From a checkpoint of a small mixture-of-experts model trained on Wikipedia: a softmax router.
Below are experts of layer 2 (counted from 0) of a mixture-of-experts language model. Rows are named router (the router's row for the expert), down (a neuron's output weights, with its number) and show model dimensions 0-255. Each number is 128 + 24 x the weight over its row's rms, rounded and kept within 0 to 255.
Before each expert's rows: a language model's description of what the expert responds to. This comes from a sample of Wikipedia text that the model never trained on.

# expert 13
Description: Personal first names. First names and pieces inside personal names in credits and lists, such as Jean, Roger, Jeff, Christ-off-er, Dor-in.
router [126  99 124 166 117 109 105 115 112  76 144 137 118 139 112 119 127 109 136 144 138 111 135  98 131 122 163  72 150 154 150 128 130 163  97 125 100 118 118 149 157 118 106 162 107 123 122 137  78 157 132 171 129 139 141 108 167  99 148  86 106 130 177 119 142 129 135 104 135 124 115 116 124 153 104 128 130 114  97 130 138 140 155 111 133 104 100 125  96  96 146 136 157 131 143 145 151 129 163 118 120  94  76 126 150 112  83 107 154 187 135 102 126 125 103 120 129 117 118 144 146  73 146  89 133 155 125 152 148 101 135 131 110 123 106 133 104 103 125 122 103 161 139 107 135  99  92 148 111  82 143 116 146  73 148 167 127 155  89 128 101 150 125 145 128 112 140 125 122 150 117 161 103 136 132 138 107 161 124 101  94 185 117 139 116 100 159 131 154 119 104 131 181 124 134  92 150 113 132 111 152 123  88 134 147 114 110 112 156 145  97 122 163 199 159 135 156 102 106 126 138 141 160 136 142 173 102  96 141 160 133 141 106 148 168 118 143 123 149 110 134  84 109 177 182 170 194 121 100 126 135 134 137  87 150 139]
down1 [ 99 136 111 152 144 118 117 119 108 117 136 105 176 150 173 125 130 136 128 124 117 109 115 153 131 165 128 129 111 124 137 173  99 145  87 126 140 186  85 147 129 128 147 103 122 124 133 168 129  71 127 136 119 120 151  82 166 131 116 102 126 170  87 145 154 137 125 119 136  90 159 136 126 139 129 133 147 126 130 149 124 142  76 137 115 137 101 128  98 136 154  97 126 117 133 120 127  74 121 105 138 106 116 177 177 145 132 114 133 149 144 141 117 148 120 158  88 125 126  83  93 103 163 126 137 150 109 160 109 142 108 120  84  99 142 168 110 100 156 166 141 139 151  87 137 120 118 147 149 131 122 147 144  91 131 139  97 132 169 140 122 141 130 101  99 102  92 114 152 181  98 168 111 108 111 112 105 140 137 148 129 122 144  75 147 113 120 115 168 149 124 129 116 112 108 111 129 135 138 140 138 140 104 115 167 105 153  84 121 141 169 111 172 145 158 101 115 137 112 145 159 186  91  96 158 145 159 145 178 124 113 138 126 101 131  82 121 191 188 119 133 116 137 139  85 117 128 171  94 134 132 122 106 117 128 101]
down2 [134 153 176 183 113 145  98 152 155 137 120 158 134 120  96  89 163 145 106 162 106 138 105 113 135 113 121 110 138 141 104 115  89 124 135 119 141 156  94 134 154 147 136 151 182 136  81 107 180 134 155 142 168 128 143 145 142 120 146  78 138 143 134 114 107 138 107 116 152 120  99 118 145 116 161 188 116 129  74  76 134 129 161 149 124 118 117 159 136  84 115 123 141 113 118 116 131 115 126 138 138 115 120 136 134 133 158 142 187 160 116 134 105 154 122 109 115 123 139 123 132 106 128 117 129  98 165 109 141 142 142 112  74 136 115 126 112  78 118 199 151 135 139 128 103 104 137 176 111 141 139 107 142 133 135 140 128 103  90 139 109 156  91 125 127 141 178 111  93 123 146 169 153 140 158 117 118 129 129  92 147 152 144 101  90 136  98 107 117 141 132 106 141  88 121  99 133 135 107  88 140 163 127 157 162 126 167 134 131 143 129 130 125 106  97 150 120 117 129 172 136 148 177 141 153  97  97 122 124 126 106 135 140 151 146 124 138 102 124 141 101 123  62 133 190 183 105 122 126 143 151 108 187 114 105 112]
down3 [162 133 116 163 135 194 142 111 145 115 141 122 131 166 107 120  67 111 147 124 120 100  86 151 107 139 106 133 149 110 131 113 106 118 144 111 137 145 107  87 177 107 112 146 110 140 116 122 142 117 140 120  92 133 110 100 148  87 135 106 128 163 161  97 113 117 133 138 179 133 162 111 135 126 105 131 170 151 109 152 138 158 117 148 109 135 112 146  99 126 120  92 144 107 100 150 145 132 170 112 112 152 140 143 114 103 143 110 122 138 116 101 129 201 127  98 125  99 112 168 118 108 169 116 148 143 177 130 141 177 117 122  98 150 155 163 109 106 150 139 110 113 137 140 128 112 142 101 143 124 107 127 139 155 124 111  84 128 135 151 114 137 138 132 121 190 131 132 132 141 132 118 157 145 104 160 109 121 144 148  86 144 135 178 166 144 158 126 103 129  98 143 160 150 133 166 168 108 151 154 132 143 100 153 103 152 141 150 137  98 122 143 130 141 117 167 126  98 139 123  88 107  93  87 125 201 157 159 125 105 150 141  95  88 172 134 144 156 109 111 133 117 118 122 110 113 134  65  75 141  91 112 168 143 130 112]
down4 [103  99 101 173 134 134  98 172 123  98 131  92 131 117 141 113 108 123 133 143  75  98 145  98 136  76 137 140  97 125 123  82 139 132 159 102 137  94 113 113 128  77 130 118 170 122  95 123 124 131  93 131 129 141 103 137 134  98 121 119 133 108 138 134 133  77 143 116 155  89 158 107 138 115 107 137 169 115 150 152 118  85 139  93 115 130 133  70 108 153 163 102 137 182 113 113 164 142 136 129 140 102 121 147 124 134 137 178 108 113 108  87 109 124  95 118 168 180 166 122 168 133 120 109 156  81 103 127 138 110 143 147 164 117 120 147  84  92 112 123 136 149 130 146 128  82 152  99 101 132 162 128 150 153 155 113 121 112 144 121 131 100 144 132 112  91 129 132 104 117 113  88 171 121 124 148  88 102 120 126 162  91 117  85 124 151 129  88  98 119 157  95 161 150 120 141 177 131  97 120 144 136 113 151 115 139 109 126 128  95  91 126 112 139 129  97 122 153 132 111 109  78 184 134 172 127  96 129 120 129 140 114  70  93 160 133 136 147 111 119 137 102 107 134 126 145 105 118 129 158 172 157 140 135 140 114]
down5 [112 126 133 128 114  84 162 127 132  88 128 140 146 165 132 172 168  83 109 106 122 113  87  88 100  82 106 133 178 100 107  92 109 131 132 168 166  73 121 151  82  93 119 127 175  85  75  91 185 119 128 137 108 121 110 146  91 153 104 146 118  90 150 104 133 131 110 135 116 124 137 160 107 153 150 150 135 134 121 131 133 167 108 143 119 114 133 154 107 100 105 129  97 123 141 123 114  78  58 155 165 134 168 122 142 146 128 132 117 129 118 130 103 132  92 116 169 127  99 116 142 149 101 111 151 139 106  97 113 122 110 100 129 137 115 151 132 163 141 135 153 109 116 116 148 109 141 128 133 138 129 104 140 188 119 125 130 161 147 135 137 115 157 139 115 125 124 145 150 110 134 141 114 127 106 143 156 131 117 127 130 166  70  72  84 122 116 124 180 125 176  81 101 121 164 139 154 127 137 111 146 118  97 110 118 122 134 104  97 142 160 128 105 172 130 152 128 107 158 100 132 160 150 140 152 115 131 127 109 159 175 129 145  97 133 122 155 102  85 125  97 151 103 134 125 106 129 122 119 131 109 109 145  97 105 132]
down6 [119 119 101 111 144 119 135  63 138 150 118 118  93 110 128 164 148 134 135 141 111 131 163 141 113 145 140 149 151 105 153 145 150 166 162 142 160 129 133  99 192 115  99 153  61  94 109 165 170 123  98 153 109 120 136 134 120  92 108 129 121 104 145 133 119 134 112 147 156 140 129  82  50 121 158 100 127 139 141 153 134 131  97 166 140  85 132 143 115 147  83  92 137 142 107 110 118 106 117 127 124 139 162 120 132 144  94 123 109 100 110 110 155 142 128 153 152 118 121 121 109  98 144 101  94 128 147 127 165 151  85 125 136 135 138 150 124 116 156  97 163  96 145 110 139 156 127  90 165 122  90 136 117  95 142  66 122 110 163  74 174 178 137 116 137 132 129 126 156 125 115 138 116 154 169 131 119 116 120 148 120 160 134 145 137 122 134 100 146 129 112 153 130 124 141 101 108 139 118 147 155 114 117 148 127 147 167 115 131 121 106 152  76 139 143 132 152 139 166 110  83 144 138 116 130 155 168 134 144 111 184 117  96 124 126 106 101 176 130 153 171 132 132 134 148 143  82 122 173 161 123  91 105 126 156 150]
down7 [176 114 101 128 152 104  99 103  93  95  80 120 115 157 146 119 109 169 119 168 125 110 123  89  72 124 120 135 145 149 156 122 138 122 138  96 129 113 125 134 146  85 135 156 144  98 126 160 131 158 122 139  96 110 129  96  91  99 128 108 124 138 114 133 107 144 120 149 148 118 149 106 138 153 132 105 109 142 122 112  96  75 105 132 107 172 145 131 160 140 149 102 124 162 154 125 119 124 147 146 144 150 148 113 169 143 167 175 143 155 128 139 155 125 161 159 103 152 137 108 110 113 114 113 130 131 132 165 141 103 147  79 153 146  89 109 162 115 140  86 148 136 161 144  78 166 107 133 114 126 123  81 147 150 100 135 135 155 101 123 143 149 151  96 106 127 105 102 131 138 177 153 153 107 131 148  86 130 171 134 100  98 158  90 116 115 104 159 119 150 159  90  99 131 125 128 168 107  98 135 158 148 132 136 163 139 113 108 126 167  95 125 108 139 125 113 116 128 156  98 118  98 121 155 154 134  90 124 119  91 130  94 173 114 127 117 153 182 154 147 120  89 136 114 121 149 132 156  82 200  95 115 134 139 139 122]
down8 [149 150 100 113 155  97 126  89 119 119 140 154 126 115 157  87 123 126 119 115 146 156 117 114 142 118 131 131 126 117 148  99  80 130 136 142 167 197 135 154 125 127 190 141 113 119 140 108 167 152 127  94 116  95 116 139 140  97 119 103 153 129 128 139  96 153 139 148  81 126 122 142 112 150 141 155 126 137 120 139 103 114 114 102 122 158 125 173  91 117 190 137 122 159  85 122 130  81 146  98 119 102  88 127 116 171 116 133 136 156 133 115 183 155 145 119 150 152 100 129 133 104 148 142 166 139 131 101 130 108 131 121 110 153 139  98 114 150 124 112 153 113 166 181 126 146 120 157 183  93 138 128  99 120 119 100 117 142 130 159 112 100 146 129 154 158 113 132 111 122 114 130 148 137 127 116 141 131 165 140 117  98 116 116 102 143 135 120 168  71 133 153  58 114 138 115 141  70 119 141  95 175 113 121 174 143  90 153 190 117 110 132 113 144 127 113 102 128 111 126 157 110 133 133  93 157 160 143 142  95 118  87 130 128  88 150 106 143 134 124 107 141 101 135 118  66 131 121 120 168 101 100 138  88  95 121]
down9 [117 163 109 163 127 147  78 113 123 124 147 160 152 133 140 108  94 106 159 160 138 123 111 166 155 124 132 127 108 139 106 123 110 145 140 111 123  76 120 112 146 114 166 140 116 124 108 129 167 155 109  82 117 106 112 103 160 137 117 106 101 117 153 139 111  90 117 107 101 133 145 106 150 135 121 165 122 125 103 119 128 172 150  75 135 163 106 144 139 146 101 142 135 135  93 123 110 179 145 114  88 127 138 116  83 153 145 112 157 160 147 165 132 136 147  70 164 125 102 128 152 117 137 133 160  95  93 108 145 124 141 150 138 134 116  94 165 149  83 121 161  97 142 130 154  73 109 136 157 140 127 124 113 133 135 118 153 105 108  94 106  93 111 148 100 133 123 165 143 110 122 130 149  70 103 107  83 134 121 117  75 150  87 108 124 114 143 112  94 142  87 158 109 106 115 146 116 138 147 108 124 119 180 113  90 117 116 139 122 161 118  92 105  97 124  83 130 136 127 104 152 156 142 164 119 105  85 125 124 123  72 136 115 131 126 107 159 127  85  96  95 151 132 103 150 136 118 112  98 144 187 143 108 161 162 130]
down10 [123 119 100 134 145 100 158 126  78 130 136 111 104 177 141 103 160 130 134 131 147  94 142 103 122 106 136 134 136 168 134 110 118 149 185 115 123 127 105  91 146 134  75 123 144 130 121 123 132 141 148 135  75 148 140 127 131 142 113  92 101 101  95 105 128 145 145 137  96 158 138 111 127 130 146  84 119 148 149  76 151 121 107 113 139 100 128 131 150 126 140 157 135 129  98 100  61 150 135 110 146  91 108 129 115 143  67 106 151 176 153  81 167 109 148 148 135 131 137 121 111 133 103 159 151 134  60  32 135 118 123 139 137 123 127 131 135 165 131 105 130 142 131 126 125 107 133 127 120 111 112 117 108 111 100 166 144 115 100 132 155 115 114 138 144 161 126 129 107 148  86 109 140 176 162 152 136 158 144 123 107 110 132  97 137 158 150 123 166 135 135  80 106 115 150  97 127  96  98 116 132 123 112 110 108 167 114 174 120 115 126 100 115 139 132  88 117 107  81  84 130 129 134 163 141 105 106 125 109 130 136 105 138 149 138 163 171 104 139 140 122 126  73 127 159 115 146 128 178 120 112 118 180 139 159 161]
down11 [148 132 120 114 151 133 120 112 140 130 133 144  90 129  92 113 140 152 107 158  87 105 172 104 120 130 143 110 148 139 109 148 134 143 145 130 166 173 122 109 121 126 104 153 126 119 159 139 148 139 101 127 153  88 154 134 113  92  98 137 137 153 127 117 113 146 134 117 135 113 144 124 150 156 116 130 116 143 137 168 143 145 133 120 115  96 103 162 165  74  80 109 161 172 144 145 116  86 142 137 158 135 172 140 104 158 146 119 117 128  83 111 128 135 194 136 114 147 166 110 149 147 141 113  97 107 134 139 124 130 130 128  94 161 157 143 138  96 152  94 146  97 124 113 134 168 123 143 126 120  88 153 112 161  98 152  82 134 133 105 134 140 145 103 145 168 144 100 146 114 129 143 115 117 146 127  88 112 175 113 115 136 140 130 139 144 134 158 108 136 126 169 151 136 125 159 108 124 167  99 182 127 111 170 127 151 112 104 168 125  95 102 139 152 160 152 127  98 148  83 120 139 120 144 100 167 137 136 157 153 119 106 136 166 128 142 166 152 144 115 178 140 163 184 142 115  83 145 127 181 141  83 167 169 143 191]
down12 [155 135 116 117 152 128 108 162 145 111 112 109 116 112 116 137 101 149 158 120 114 158 157 127 123 137  92 133 118  87 118 137 125  81 138 129 130  87 111 119 110 121 132 131 131 154 120 110 114  67 117 109 123  99 126 127 117 104 125 103 142 141 123 109 125  74 105 152 172 112 158 127 121 128 160 115 162 106 149 136 122 129 139 110 153 179 165  71 103 145 142  93 140 126 152 120 103 133 128 114 143 151 113 185 131 142 153 125  54 122 141 156 114 121 112 138 109 155 135 131 156 104  91 141  84  98 142 130 112 148 158 134 153 164 131 141 120 159 143 137 110 117 108 120 114 135 158 143 127 153 103 139 113 153 127 138 143 123 121  91 119 128 169 132 145  88 108 153 122 103 101 124 133  88 113  98 156 151 112 123 155 128 100 118 131 143 151 145 150 169 111 129 126 116 107 113 116 110 180 139 104 113 117 131 133 142 181 169 113 167  87  74  94 127 137 101 149 148 178 131  70 119 125 161 108 127 151 163 125 128 154 127 119 100 167 123 158 111 108  59 186 135 133  94 167 130 112 139  95 185 156 170 109 159 115 150]